Experts of a small language model: width 192, a sigmoid router.
Below are experts of layer 7 (counted from 0) of a mixture-of-experts language model. Rows are named router (the router's row for the expert), up (a neuron's input weights, with its number), down (a neuron's output weights, with its number) and show model dimensions 0-191. Each number is 500 + 50 x the weight over its row's rms, rounded and kept within 0 to 999. Numbers have three digits each.
After each expert's rows: "gets" lists some tokens that make up at least twice as much of what it gets as of all text. This comes from a sample of Wikipedia text that the model never trained on. Tokens count by the router's weight.

# expert 10
router:494454445485539552464480500507458534498524571422459486555530547572539534535483518509438523485480418573476533512549524480559428484418495598487489481378460557530489567496432513415434474539485462423503450453513412395407516527510430548495486608501585388519547424498514518451369413548528435470488484518521540500509500483445559496485485443566512490437388537462434570483442481493368495514577460494607523490492466460578543524407432571411527560451535498540502527475506489503412399626443449540550514495521526481530427552507512446454522508481462453597526483526449548516481478547524514505
up0:446493526523441483500457508511474470446453629473420509542525492442454554493518461465470441511525590574572478409579525476523486530459540532521511450484431620443551553446443464525437566465504473537501438494332480428594502459499618515499425550497458592443580520496496505482556427449490535448519463502415515395458490461429484518532512366625447529463507502527528418490468447480433513489599483526511434504533409481563564492520499512498513505553492454456477537415572512472418386529503486457441486519497492465539477591448499583495473462467455477454475560405468510501490502523552566457
down0:487441542485421534593456452424514520541469547592480484428467525530454507557500491570477476480559478533517428426495409525516535532466458439524531575529528555522547509472505542491473567523496506529484540477556467452493458533495470479563595583425531618538489559459499499518529453578490467588541399499422464540447460448496506551417429527489547492543538455443500444500592539484457485593493532489561517479566570527488424535459601487478431470543631535394486432421439529510469553498559504485455470449551513560514455527478641536507492637544496402459509407519567456569408534485544521545
gets: "g", " part", "op", " con", "et", " co"

# expert 221
router:443561515465506542498564485522468555483518491440420374506525586484461462544495493435459469421394503510417534436594495523485546553478475549510534555492403534515524485511459471452545525530482544565412506472492515494445574546586496510489527595525579464394475429447421516434466523610539481501571605480529494433381522503472498498592489511481489491417420512516573498446475515555468445471468477413488502469522563444534512491548497483535477508567485479436533414493519544529446490652603461459535529467471544536507371508451553475484479502422485474485559491408544624454549438502535461437
up0:490525454532529507372550574377505495565506601546402541560468656500451484435497543535499444493547472572567488503550609451526465519456596598494516444475449600560487546542461447567399520563478486440552502490494541549493516433475513586577549630536547493462502548489468369511494529502443509454493446508536475418521504490490508491500524542553563472544490456392445459488452478531443523473461495500457519462491531505547530550441480482479457489424507498536426419472490426604423522521581436574450509474466577580526492432523507482506436548519419530592436510475475481510494487481527538523
down0:469519452540595462562459509455537573479473467512543517445442499618486485426453434505439472420553535473554529428512499434505454536523484466502588500528513597497595466550503403480495441524434430562537486569492430525472573515468568505490522533556479603520560536514379416484431537450479477454429479470495453539526415562475466484447513401551599480476506512516408527534503529473491526457424542574482513480468505505540487544475470531517521520510446473496567482592458455394486458543530533523474552545608408622532503574587565452506561526534402499478499540549547504418410487423430519421
gets: " 1", " 2", " 3", " 0", " 4", " 5"

# expert 178
router:451589525486511494423552467521452491501460549511482393552529510481519438521474430504560490545427521601542561469505508500468507547497453569546532530501563509482516465588517448439473475492490519485457545562442540484511364541562540522596444599470462420483528499512428531412546494660522472436426458509437468545509494538440626411457521486605512467415484470475511502444419571417492411420454509525509519492496466514574452472484416498526532520600407458511478477426523458428522490519478459579505535439483569585540420498526467452412466537442554544532532416495479493524465452594509506548
up0:501523567501498480445487547500457533497496535402520566532517481546539519515419440512432494489438459473475561567460556568564470448471570528599553449548470475437439504531505513438492517528516486587466450443513513456455402581501647533532445486467553486547408628595462474485490584557535502332410491562492447560561508524508528518448497510468480471455556573492494502488476467485530413486560521481465490463405524508506504484489499423546522387514486493532511480518496490524511447461476504502476543516506466615456351449434440525462490543521522472475552423537541494635466429601494401454
down0:450570559486515497471548467576530548448558461494563609501465427508526459496508514556561504462487467468583473527563584539429458575508582480529599502446546522529537547450463493624558541548511497478504502501467498412398419479421522594487546495476528616428547548500524590525462575511428502411416391439522494445520389503467502488554499397465509561481513491547423457550542518434509479512391586496448581492484551545427474553450612552526474452498569571448507513542545476546502497526469486480511455570527465540540521508530475455458509471521507454494447455459579395494556542404479462493
gets: "s", "k", "c", "es", "as", "ing"

# expert 160
router:432581481452434582404579469532459487553397472450491533445539465519487553519439508465436515488470547508621537452494524612509486493446524576586516538444563498443526514494447472485452563584480526460444540544494525551523445580561466562583490529458470468530507417533541528374528454616483507388459491579554548445477574493457514484469453544646507494490457499481520499485411535490548484483543552501497543490479457455583456446478420500505570484563461517537504464443529432583490611581576419543508497447551469494513388567530465489447500526549482532541475411476480516566510460522536426447
up3:500462417442556508497391523427444508576502526611508576501564516504539534554527449529497474461510484414432457483534446472584530507492522600429430477521512519462505464381531440595498506458501481568512468517437576497455483506484536560573506500594531503550580475443406534534485445530580504500604452517530423552480500572533494510518505464520461459559448421529591426476466490513495503518539527438647432402546426500470496506512554502625491504542453541561433518420418511451455444498401432562445543423492538547527442476511488531414505404520498560500491552486433482538589483509546523509
down3:554452489484470510592527524539447485539587484536492593487558586477515413461611443572438447539552453450481537526457556400545508535503565520478525525575501498508466528495496509527543542460458508552501549411515480513552474397477421499543490471542558444488394426420498515582477560665602403498512478543557515531528524528575455515555450546450520484431480507542548469530507396500469544529512552478534493415448414468527545563515556472583529466522426543484589478494577556552469506493383483505491477550444606506492492492472481465500546477559488514557538407471461477516451389580407520500
gets: "s", "as", "os", " more", " As", "z"

# expert 82
router:522482451497533547495511428528419547463479486450514479512470560543404423506526536540480559381405487575518524393483465543485500479393495520523497425439459529474581481553505417485476460507393462497533461514452537443491442448513480521548499560563464526450486498537455523413445432527476542440483570542497481552482493542502580440603565414544482497500370479531507509483438458486471442556443498490545539501467507411552494471431383626490541536546548430524464455498530515470488426546502525552527556388481478584488471580473650425452515461398555581453568530472525521537525452538517490454
up0:508555525477317523497503500531502494457512455521494489531446492434568478498484522479469510417552560482578547618453545462502428426489605572491502521525446530392530466517592494534473441494531557490507489415549483552393503472519517545480554625542574466469519510509501501455498528568598531477466455542524531508528475455358484476433594455583575547516612455456455527476495495508452439521488528502609471469547542426564523649577379520539453567542523601471524548523538517545430501490447499502447500534521550489514507475555547499442450522552466482514484475457555496548534524525453421469
down0:546585575520542506461442605488397410480557494506474500499445546461484491437463490381443522524544516524559545555442460497496585484519508468465544468605549492506405484549481515549527542544523592440579494516496385542526500452511584604637504508510502441472428478535440439523497546474561542510492542478408496498442468468383484527587451521439529510501553466522449452442492530562484503473490599472413523571434540504430522506494479462451399484441499550435483452576601539559492447485513574566485511562562437456542462427537428472509511530535462574493485595568450467526459488514454424509
gets: " C", " c", " H", " Ca", "C", " Ch"

# expert 46
router:452498466500509584455500494517445556483499554497507535484478516589553570518421491527502403522487509542525516492483573543569498547492468523447507469469512572470540431484449473545416467576531509442515532481489517421409438503554470565475614574440507475403540535435545455414463424543456472515502587553397539448404506582477568508430568462584412470423447504465500499402507496562409468436556500442530533526524451456530440505389416572466489484476529447522589453502448462509486451485522462562486465465486592503533434485491495469447497494443559447607509479469470557622439532608550520581
up0:416518521461443571472543454448548673572557510423482493535419498519465541507439396493533561577520466519507481465530418465471503508513478541471507455501513575409571471464476530559548516526436453595498530450512466439524492412453538498575535581471553531528514537390474443451562420554601537399529600539515486502473458523474523480438409478582482498552455498493480542489518512577558520560512567502439472489569499529494567505512474543457438453512447518529551584486547459488502492502498476476425422575448466536550423414451505584406415472471543433457443433520495426535418490575492424520
down0:457503469435488476414463590418583544410533429454448527423548471485430524434571499511541493540495483545506513497459485495427573489547506532400493474485592466498518492575528600439510439528479522483536488468476568422526551619521408549609490474472602557622498433563570519490524509520501520451520447548398515469527551580494518499451455613492426480449497538602521517479593493377548462491450442540453493497528467562461525502447530499448459477543537567548511479473517491577417463432495482528442547607558429529518508362492546467505447533446433457489543543469523450522505537512465511491
gets: " mo", "d", "m", "ul", "b", "g"

# expert 140
router:520560483485441540453486465436440536473539496471507469466537509544530447567398519479506508585450467578533514452463530542596451574523530561502491511522433544517555539505456490437459553584427506498427493519530515457458364541569511581546505430494521429451536492455468469492449472558521476476534552535490481592468488469399520443444580455467507432506547457538629534490479519516473464472501540532470547541485520498633483474494426565585509490543423523508527428415492463562468543604580417489491520479443563591497328540470505474424506566443480590596551435443554575488476454519495476552
up0:477523444452439497519484453525426420510518439438436528456491468502424466536495465546543568464503554564535541560481548514556534565593521598524548507480524502530476399545504499440508427541427527521535528472442533457521484481413534477477563558612482487433573539373494431519385495511518470491421447468410403459483485447525552551459479470469489513470455522367492503486532591572451440540523565445455434549599457449536547513433482582500561505545491474459524484469414447566480455510401508467507492429475544483502464544496528540453616564528516544525522436494388498610556419477567540489
down0:517439416445575472454564547531528551535514495557558550530512494463573504438542520531485575560492494538434474381500534364448542508470485453532499438427467487485531605587445501412562498567585529514538541456504515460478537549497557565427495403539534494449433488475381564530442428512545496563539617445472473529469439489506459544556481507507566404499575466587573581516534489546408483486441554482434471471395512486581508570522531516510480484477462551426577540455516525505535523442461506539520440486469505383531528511475501519474484500457484491494355454386529428465497508528563520457
gets: " the", " The", "The", " his", "s", " their"

# expert 202
router:474555501412469538463569535495468502411462550478474524478527520570593589535544410401565616474510532494566552486473536543538580461493474500514529527399476576476576490443476482461487586456478566450533493580514488492482490547548495606497482536527541454489532407465554475365519479533470513452460506535477469540464579606516591473566498562559437523462502510501528521431521473501465565466559427486454571479521514442607560478515399511575478554616468552548492495555457555535482561516459468484511566400434560585507484486511609454439469536458556473474497395444560561542475491515524548551
up0:518533464514425432505492466497541525447525570575478506552491593398497550476459484446440553514499467515423479501488422528472513538537493584525501644476405554514510433490516455526522531532534499542498471470578468474579490522537502569485513450558531484551467545503554442378503449536531602466533485477458496540560579475532492411527514494457600492479474496529512532475571519501517470451358378447545428367481506489413437469429531423539421464375496469522553419460508545467525574456555538484419506500480582486504453395452606498431487452521497461449477503487519491598512570498448544549
down0:510544464524554494486551547488542544456580501566549572502391500480435453479538531482512562488584486472541591559474485596523474584560516562513469429526556456506446528555435545560480531476516553508452464360587455465428492529554473614439466519536506487513540505529600497497512451539515535558438418594542433589477467535541479507522493443405526544559556513580480456344564524531537459417487514438503467482434647516417511423526527433590459408581480524522455454493476474537471478471501477479484490412449495490489420461507503488448440444558481530539519494487433458556491448467494436554
gets: "e", "s", "al", " S", "ne", "l"

# expert 11
router:537608443556467536493508516468512546403485479540488496451522557514493466528492454499462582581524460524576548478555497474494541477501497507521436453429503598515561565500521502455471515527380495451499562534411523474452491541577526542466556564539516510463557459438538488341558443533416510454482532586558416514394590587455484403484452506538498473493497491464511519378505555536506508458597490475441527472497499503560484435512402476556521483522407526505452525487482486537584542516525482475576606398475456543416415486466544508463530558505487453522488456409573538604534493625557496436
up0:489490475496428440444537511411479488509425548488539437479502611547345449520394516499493579506456507581457481492459468438452514514471484483413507583525506656525427484418438450459541556538480515443499435421474470532544436448487623510477508496536510500367520403529520477499627526497511388483450402487490545500516514570569453474504545600487548503530524448432492522524474472479510565536478463466463522438538554498437561558557504504478456542447572537464523444583507485563556570520547479471492548491439545443461538431458532577489483525587503482516586494464494444387521525472526531507
down0:481409540564510486607454534415462474450470499513505489512510503504437476559588503509559489497528387524474473564564527456489562467507504505493593584618430497480410567448382498478489580554515447475447577502508539448417488478552532526541523528442513507450508486477475458487467525454477484555501541486510543496442465431488529466464452466492481506445432372430528600449541561542427560461420560457543478483459580512375517528567532536445604511616497509532455504504494503489486560557469473554427550555540542491415510453473341414465504511552580483499478472405499518424514507474538525420
gets: " re", "s", " S", " ex", " dis", " Re"

# expert 176
router:504586483461449550496526442417513546454530513555525479484458573460550488523466532562478455471445474624527407440478498576609512475465536487499488477439486616419523580534463403472402520523499478503484502529479550497481452512575512628506560604477543436504475539519498501462514512629445485458504553566502565522498507525446521472474518454467377481483472518535498470451538475593493479465522489463490544533480518466538518492453391513619581449653493491426519460455589517505486508645507530486521467448465479480450530519530568447506490611470586579508508508527600540557583531533505482440
up0:486502467514560633478486572502509533598495471508545480475590530495505505538431413528497528528550465542546551498436567462507428547602503526547414509451607516532490467425369447573496514496464496548485504508459482541477547565663443497534584523524551480515552501536482537491508507602523566381438536510529493532535466514396565502461497521490460449530559493430605570495529497389518489478615530453397607521476487534461485579469432489550590498526497544564599515535545471476540487425494474508542522457520470515504480447531463530521556498542551512538428520492491453460472545605538410437
down0:533478508552521606544514462573492388535520522620455575508602460515430608547506557504468578511595457491552558396513588559479614442502455522450443575480494486498594441525450569460497470422473511476474527511528535519436582466441425521371518507509444510485516528520417468519554471485410483481464417539484512518470547459428479550543519456457515530534558457473469506450490466564583495598525539425529563486466468547535486523541469544492574417470503427512540501496428533478527477544557581492529584526618502573525574515518519452507459572508468460533486494540613535504495441468608503473
gets: " Mo", " Mi", " mo", " La", " Ro", " O"

# expert 139
router:552533448390496527431487448489511522484553527545479525524419524554480466567459535455481537516503489469470541510469504555526459532505477564567547600465438496466558553531469508510524458499478524533444473591483494422505408547598521657531489555493528456391588457523504442490436456569539463527442545489402504444435485472474493459455498542530472469531444476522562420466457478495431439457457528537449591533443518411494601520549445498594553534569456594556462472479547502594465483590523491517515498407414485503412398448537494501466447543485421557598570437401505527537566407520495502482
up0:517563536430539550480472461493463504498475512583525377470532541446467458532543500430548554456468474535521422413516562467540503462515620480512589592505561489461508546539441491482489521485496529572472421492505581540489426493466477564511532580517629436497519505536492425501473454538496430454433486498581462380576543547506448476529471499493480496548471403501411398515484503488508436500476466469446552502553546413569493559497513559564454531548535622443485431462469437482451501562476505496477475447443412523548472514527508552369395463483474552502611578383511472505615515532485473522
down0:520437519573513364547548430468570553511460365485576429519502497531504480513496537461483450539545572491439482444457397529508401449542581574457429535499485485560502456503550534600621522488491387501490469560544489459522443587501532492480430434537554480456513519487489484569465490457572420536457509411458516461486580555476474523463581480444479492473510574553536496533555525446480551483550497395453530543474496494450431495541553573502525531541566541500512432579443569517537424507569398495556484525513479593455447580547507469489538483487450430482463552430499619558439527561449542461
gets: " the", " The", "The", " this", " and", " a"

# expert 125
router:470592480457425570361532476470472599501495492528489535452530515471421458514463449438503464437403521458531581462541486562483463465416481521578512560451519506457586515426459462538458527519415532394500560470542522486481492527545494544562507483515494367496529467442384488424496416579538484478470474613475462465550596568447592471496537441483503485510499491475491498448358512435527404552582517551577526470451453485549397460558431468529539480522496525494506456482541532502451537567514530522531583448545452538473383525548523448437514524472517533578482467529581562541456453495553475441
up0:630554434556451582485376474460533567484555530513501444500500547561518465564405612447427572588497475561437474480501584618475466518602455497431494506465530521459554525414428512458497465520530499570474526451425474418449558454446536512541494516549463481506499460545447476443457488517549585566483510592559541476514522398483517366539490525479417505491489438554453577484539555510471438494487490526508373552441555580519568400494497465483490488536588515541518537528481447453450490514541527531465580576484478494507486452510499494526526529435524399469490621486562477467536472533455514559
down0:553588542536554417439441427550556565556493517344494500500496447492457396493506595506510534491564518503472524456534536456561461542510400565527500505465497507419491409497399554526581510505530467424584452439474370584498517446471503513465458450427534520567538450488531574465510530411439514418427460563530549455478498409542529493515419574480526563477426459501434411562539495594571486513479515456495516457508475490527555551417539581496485504504478555531509485489485487475489447464448442493503547460565474408475513518570488550493504487443383482511608457522539429467572508521606528529
gets: "s", "es", "ers", "ies", "ations", "les"

# expert 83
router:468532499435476508356501472527466561501574528485473499456467536503470395655426479440486445423536521526508573518485470470541528526443507539488500557531491521556533505491487446456487466534441477494460523485495578464427421448556523498634473506459519435443547509363463527435473462607509513427499528547543459551442535521403612381519576457548503475408446596468506416472477449499445402510516553563548554462484426491532437508529454453486506537502455496546485482495555519553553441549507498486523476356507499525502505539577533526498593555460528480530578456498604533579493449503548466462
up0:489527352515525474471531530368540507462567452419457484520544560489499631555443500457443543468522577534497470434550605528532486545621530641462452459489481542526456508436493616523526442477505518502464459452508496458524503503505569469506516558395432563488507521564435451462508504563481503371455512471526588535504517487458464405479538588485514500469390444497497472467566463494565473502520492445455468496530497472446525495387475569474517449608437606517623502459527494421520457528481501504421442554519546448514498413522492463555534508392490491529564455543532479498466520515493491452
down0:398486489486497434523503545429545490484444573334493496570498469494465470463549559463468492515489536457496471472421521517530569595456498459473480440579531486466488463459549455455471440481424458460513515539475461488511554521438542528541457414480546553478457545590531517525572388561489517499502374554417576477572497443560517506470532489470497471626507631510484486618598494406462479504504497524481407456618483471447557511505430517491549474483497470504418493521427465473492483448546483460502430529521518488489525488447462584588547522559636571460548443444491415479530542402496478498
gets: "s", "y", "ers", "ies", "es", "ing"

# expert 77
router:524573465442399506438509434472361532437562454522441402458487502455501545493575532535426472442396549514542478477497485571611384497537508459578542569359469544551579507534470433470528462494494460459552550478477535424501404479548491534544507593473606498442429496505499590423460496565446517453575518523506530542472526597540490486511508551506498457518457528508573483412529525526513463506456488489509532480459578458573465441375408514456525492544419435473455480458574487488479484530482487516499465459473495499439515551479514423465412577449519502569570438435613526503498486467500547503
up3:532507454419521443491533421515474525456485486597430494571551537470551445520506532464555463509516477591455490593441499441542510533543544596496509427549480440571449489450514483521410475440532548596493512474532577499516586522519585487493571493533605476496505536465445535512469520525642442516458580530424492448527453449498606480388640461468474476424503532464568483558535573530463512464486473530519417474559431467532485458577550536582507536538442528439583444479515491485520495486491548556428500468452474537460486531537543548492542588416409451506651501586466553577497471467484527487
down3:534500451585439524479437483433580506481509474521483507538473458513434557473527544489533489515574581469496636403551469541437534471495451502424474522478555442480482537555435458527518518344627601443531449491462515575462478425480434499436532475482565464460512460426479528529513429455498453563585368496510537502553508477462484515475549489431582478446560482445485522598517510461490477515520495500562397481474531461542464547521489551501507526528428488567594533499430611441573448480447583479511518505525464471526512550513554616576428563494463472481491425534560585516562420545459461425
gets: " Mar", " Ma", " Pa", " Ba", " Ta", " Sa"

# expert 172
router:435585363438489450486534439407436481504502428483370522457517516542484515578535429557475422446496576479487477471444541539506436525511478496558461480382438579481563478527494529521495423567556522467466538482450510481529481540542513528516535554499604570377516538496468504450529440561402471461516539517495518500522534562458500392582549460533468542504449547477529476386448401597445491400476401423519552533478553459535508524404404523501561566532445453447462467483565467466476515605545473518472503459502456514443437601519457449453497518527447489481513477433561544544530469499447516497
up0:490557487452487500380466452421411487521448465512388440513420608558482481526468564444506495530498504471607496513565505543460530409416482462520528514480428477434535430461482490525479565559442521455533482494561498514512523518539550484474471485604529501480559441466387513490540448472523482557503460452423355521498508539407460485413525521501501514532556543453528461536476558580555521567454524564570510454577489463411482540579483428597476527387522531400457450447467510556488517518518454503556559487503438463404574516523529497374522481563541494427477546524471483615524586472548490546
down0:443457459584494490510493477473509508512507443513492502483489427482445437542486540529529415471556585432546538451554515601476541464584447495590474545533440483565562453442495472498510482513427615507436420495454556483477458468535631505513412519524488483525476575488452467436518430506558497556502499490492584535498522506535491439509527515490464490521414490590574564596468590474441602490552493493525498543494488490580588449557545608430504497557449472397416470517383478440557491523485422470548425551511575491512479494523427439453553474402521505453541516554637495466532501604422538471
gets: " de", " se", " Ma", " De", " Mi", " Pa"

# expert 207
router:482460538490440497454491507476460505460417485497468523518504590454445572627500614458522462500480514511449454466571529449529495453460519530560543548457538493552514463509419481491487510561439486436408524405564505495462511501601479545493502571532536445383490496481479524427509536574456410482518553581492442510445566487440535424493473491455512487494500511513533503432500385556467445419458463457469474489448572475579526522501465608439513491455438514454584454466598561532428542591554461427587447434392520523542414571539597462452565543470418505556602492439551546435552458490477497513
up3:454516494470511444484394478519440444469500505455484398444408454480477493462447542367406467490440544428429521509566547426497477599515376548433562543499435462463511414502555456470585501595556519525464549533543517592498510533532419459572416494473462435464483517450467490477544493454487494475480523446521507549547429619469480456496568477438438524551502525478465515488494578461505443406430495508542519403398460443601431506518482454408483534388536498513400455480466508539441549530530503479522468439537550594519488476550464495500484450496497443616477456513528445593508504542554532500
down3:533463538502518459521536485492553468445479499500476452501472504430496512399505552477498404526527485489440427545520475410577473566497531529424516439490498472560523454508468572444430551521529440418401553554461559490526445471495545420472594463561422499534519515451547501491505542433528486508589571455536439465439506466553588460518503510537421594495604544518492512521430581641580579376479540460421488469473492441477540536465607583546464471536552456549588533574545545523507461456474479380544569519546575515568482522542409518509516576551445552489557521526537498512503516585445428464
gets: "i", "a", " —", "94", "00", "22"

# expert 1
router:478498462485466562539553391457520517474500571499522480491471566483561438488435518524452506459491475514526530466454507559577427491460510542533609469465454512476543518541469452465469500470450543433478512528469593513374466444597510565585573574568516438477462549535481398424465462533490472423518605540460460601548484440444569472533578510567513522463460476490506536475487390536475471520530383507474575503524453423536511505532389556567447519538455462538497427515508570465511457588507479518484595400420566491509451593450510525523536507490523466483523510342541501433536405565550449531
up0:522555499500519454467509476504443579555571524463490489549477516521495423558460446459605625586457500551450564479532520459542567418537471464401398530532538500485536530496511444511503485506416490555517564385464408452498543562474516554608484531590522478430554481518539519433392439497554539485460454564475458445542472507413542530567492483436507521526503501526483490476470472465486503416441522426586514438527542398480484476514457545506472482463510467457497539505465553497488509524461538417501543486507477434471500520510541441365423486557523436426595457458438620516403577568434436387
down0:444475490517482514626455440489516507421576466476460554519481542423544471539362586468514481465504455438378479459456417517557494524465548522443506493451512502511481495567571475571557472481584526450498448509419548495503456428487452494315592413535559473419469557553562576464472543514487563500549590466456473551434524545478462520515481520435425522537499427467505495521526465501497594463472533572420466508471489458563454519533456529446477431586456513497521533412451487441537530474422461505513564443486432552365517450537488446444490512431589548482507457496468509511444508448505560584
gets: " A", " E", " T", " M", " F", " P"

# expert 227
router:522536464443490572431531479524479546504484489479493447459496589519495507590459504467463500524431540555455454393564552560496523502468472566566573509476429524511556525456486496396546459503491547517374486397478513454474543525580536505509525586492544458442470472449418540376475512564542491518535520519569480496432552521429509404492549512512493494462444496514499527427525497599472500506535550515483528493492541456564562530447489460463453510582486446450562424484489584577462467631627442506552454465425489572505416527472579471480480462323427462493490461394539620496541484483470516492
up3:495448481508518366521486504484491497458587482551550494519498453394510465505500525468503501439500599576495483465456417574508505457587475542430441602478496507502579529535522516517481505436453457502546481483507526446514493497435407457474640476417411474494468531512522473462378515563522463495495550481462540441554461541434606499563559504570480506461507540516553466491489434544557492564515414551410488499457443606473446459485503532473478498615472545451435447484602485434511449476568494523433473501498470403507501546519458427433543487575434626517400536503388443515573507505602481502
down3:422383546478485466480427532536588458540531487486463431419486583508430509487483461473585542550466428558547522505466511495555476555508534476557617526533458505451434533548457499464517439504557520470527537505530460517594467562494466495446537527563484494532466454470501503480498529561483550546584450550482493511477447486435337483441465557538562498576398415563555514546621517501478418559522504433458550450546554464538539570518487505503479441459417457478515575511540490511460524576531464501619454434567571347571472438517460553486453542550482512557560519565468453483506608443441507533
gets: " 2", " 1", " 3", "2", " 0", " 4"

# expert 141
router:494532490513454538477635469400410460471477524509490508469544568499499420500510631466468585498449505558534499510517485635545520494471511542558546506427406517473459481522462471404440457499427452444516459537510510491418515450640466573560379553543507496497454525491424427392515490535487483501566534495484464509498430519459523511545641484527538504525420494494448513433472459560515566526464465494467582473498491404472519470526427535530575443546467456573506502519481491494484490636496429551482595457401536480481463548443602497539481512496516475515565455419526527498553432583514585498
up0:553473474598520489490491422372450575489388540515479522488406557433501433526577482480402510464391554520427423443518465549530582522439553564529487479468432483426500438492562405445510497518409438528502497496515457513503489507548566482484555548508465518524523511443538524440485403488525487449454500513329509417516529460498521512512494507535501507466379589531442537529482437561569461528453464462384591389498504407496538569503434491526493414527487495483530466483471584453475481567458507448520478477436485558515481511512473551396466536615469501514458536523473542560588523507539541516
down0:448529515585447532532412491440411451514554477501535556493497428546496465489574447630535501439477421581489537437456452542533474505443448412501500518479514511386433482436407381502512494524421418462495431493476418547497488566482461519504492516481538487532490504455467603491452410367506476447454491481442529522473485458494548532478451473520497530423517505466386526580479499491411516545544514457555523447349488447561569504521492496334533587534576492506442508513421563514512545538414456559540515497501570480530494548475442519606543469551533453479477542518467458531567469504523541497
gets: "A", "L", "F", "B", "S", " A"

# expert 52
router:483527516502467477459520522548441486457470572448462443488523564442532507476498551503533558446506550456489516515535494535433528468507547501485487467528517518470599525510464463487497540476477522449427543495446489493361538535593467579548520588544511442428502507526528506399547475587555445520436599527488564415430486619437562433464507460511476415540485558488526510406556380614553431438554449500548536509462459438578535466483491536484444522461470467535591554471521543447412518571415460485474431424460529487511449552543469478392562411447576562579568519463520542574469397509567510452
up3:470565449563435483504503532496506520550492478478422422545516521487509518499480568482418537465465501484499575624436537586515510424594513474473473462500415452514573537530485410530355524464499518464427402552493472533427510437600548526413568531526514509514521465525553535479565479522479531472459594555461556502484524465402493459487485514577389482565469407510395480501511497485484491570525478536465573462444516518541599390467402481560655484559533537557554476536441480562528521480486449546507536512488503420472452544595508554471526476459441537447452527496505575456468427483602501447
down3:470475613391529462485490608515488406357515594521425478483566509530582511528485437488473384473518507498505532526513487503442574515475494491489544498487522532442501404477529463513574517566461529478476493438570532468485390476483468449513520553605471387496573474497467526564509467445524534455548507555546460581447564532499528561460530451460593544538444517572547418528468527537482495512573491474521504518456445467365520541628463512487487562554505478448525467444542553460581548515552481558541525488432532511499527472449514472579390580482448467432520601453426495460552500473581414477
gets: " 19", " so", " time", " (19", " So", " years"

# expert 200
router:472539469508536530496446483502467487484428542548457504469533523530478536494508409462451499410537546568499495445459581480572425442501476526515545570422509492418527523492500478475401478515446508409467448538484536422494497542585471504504451563566526462393588474348601563438443496520457524409545547595439503554419455521458617448506553449499481456385516498425580449441440498574504484453456475562448536480487557503592482500466464498566501484600526463460481474471559490497508442487587446582487577445400513529486507428483533533480527495421434515539461405442502561541513456522485565420
up0:539459420407541494451504505493442520458659453466498527551487507536474561571530517470540456572482420514451513424520535609456557534514437466434546513530576577553548506438500475456577521531473453521456559474482577534488485546501468474563464510479454542484567493514447505457478482581483557480506593472546448601512531508569504517538525376418507445493484588469496545409479400500497495464472551448515498508399536441534479536503471545407492552521520486450490442459525484432507551505532576565475522478404546546466458568482423418426528493502423441528458383416543571407537508606579546541
down0:505491515535549483506406494519562493451461548449527495492555560569429408434470544439554452544524459447526544442529528516495391514430526448523532544466589560555447448461466474475512414424475464489523541566509540489512476517397496543394521445554570524478488392465500500575490521544421587465434533517532455532514593489561434554547412490549559456486439442483593463424526492476534417544523556433470468561479485415490625570496499469410596492444487459576539546442430461449564542476427487506542555512556421435505498515433475455553517498574483440451476498481491534562538486542440618459
gets: "re", "n", "le", "li", "ri", "l"

# expert 171
router:524593510448410605509510502437435444427507494454509442463448604482466480518536484584494483503457498537545501436490452502592515475514457550597525499438465601469570563491455510484457525441435511534556574569551468477489434541549505568502562657556527461489482485493477503380507477577448443451542541586504512551450523606493512488512565450518494493474418473435510459459513416623507528476541470507520557439450509460495532435475371530520521557606459423497473472442531465535471528579488543506523518470409495521495497536443560436500479568461484612600547538458583502530548484492499404500
up3:531585425437552471430519518419522548518592480591523510479587522378387463510512518482501557571401527414523471534475465609463523447475585575391494465494408557409469470418441551500487552525475422565542539469428520556421472537468512520502569539503456491533552408475493480430495521440488462486445548517478474446458581520517559546509517495488545477521525519486472456497469485561511476512618486485538500507527507496463468446571466442433405469534547571502573453404548511464509601601512520516465510459477499521482450574597515393563412490552530488529517564526536530480525473442410431516
down3:473403484392503451484502448425549482600532443424445515434599551485459440474493544592508434533499517402617454434498531533483406464511500559491544455555555481614499560497533551456487480456450497460470513500518496576465510549551520428465444400504512527487532496528516507413556477433452466470533549594541560453464509489498562461515491435544558470483576494467584517487395503536479553383496517524576521541497474523542526552536420359505466557554525511542538487498540411518477488454399524546471527538495492506496467444482527476366556494526511557513490629538462547503441449490404529424
gets: " E", " La", " Ma", " Se", " Ra", " se"

# expert 44
router:525592467481494583514467472511465534517544581547516472547488494516536542543474491458479527493439516454549522486483581524505442463491423517553483452305487522496542598497455525463556440569495524533497488543490478462450452555545517531518510587495532527434524591426450489352467464565425448468554584497454520456449549552458543503481565472452484490461509530573474549313563436578447504469540429547506497427464538490505494452406454497449568472556432443474584507488483414444520435520518448465530572457479441558417480508509562466469513527355543476480539474486539567523409496502520552530
up0:490550429530477514497564542470550504472467456485454534427540517487580514500509473487556452579497389491484485497551525542442547441612552486555601474534567458468428490507468492536385513545571517536515511518522444423482453496563499510509443598562513483450539590388412489508532447473486568518505473509534488457545475436486485439440478341445459440576604624529537510502493458518511510511505494549578429488416537490492512460430441485557549442404472569443441476493467510476537468499536480433592507411514499462492452544494308483486471490480485447566576463449531484446576490525475517439
down0:491505495498504524556535526527591550454506470579525415462511500573554554591474490546429521508532469488581537489480553425453443513567573446515524486468577534474498414508425593538560483564504422440511466595442485526442526553520565532592460478562473501527527504491532497517492538467491460511592478590512485424527558453566548391570504459459574590422485351396457514485480463604575540490414458564515491487582458509489491455498399403575454580469510520540476575381507511502509470460469476500479519513523542490531431493470431466563462485482454590490544612500499483519492464415564462517
gets: " pro", " con", " Ca", " ca", " po", " pre"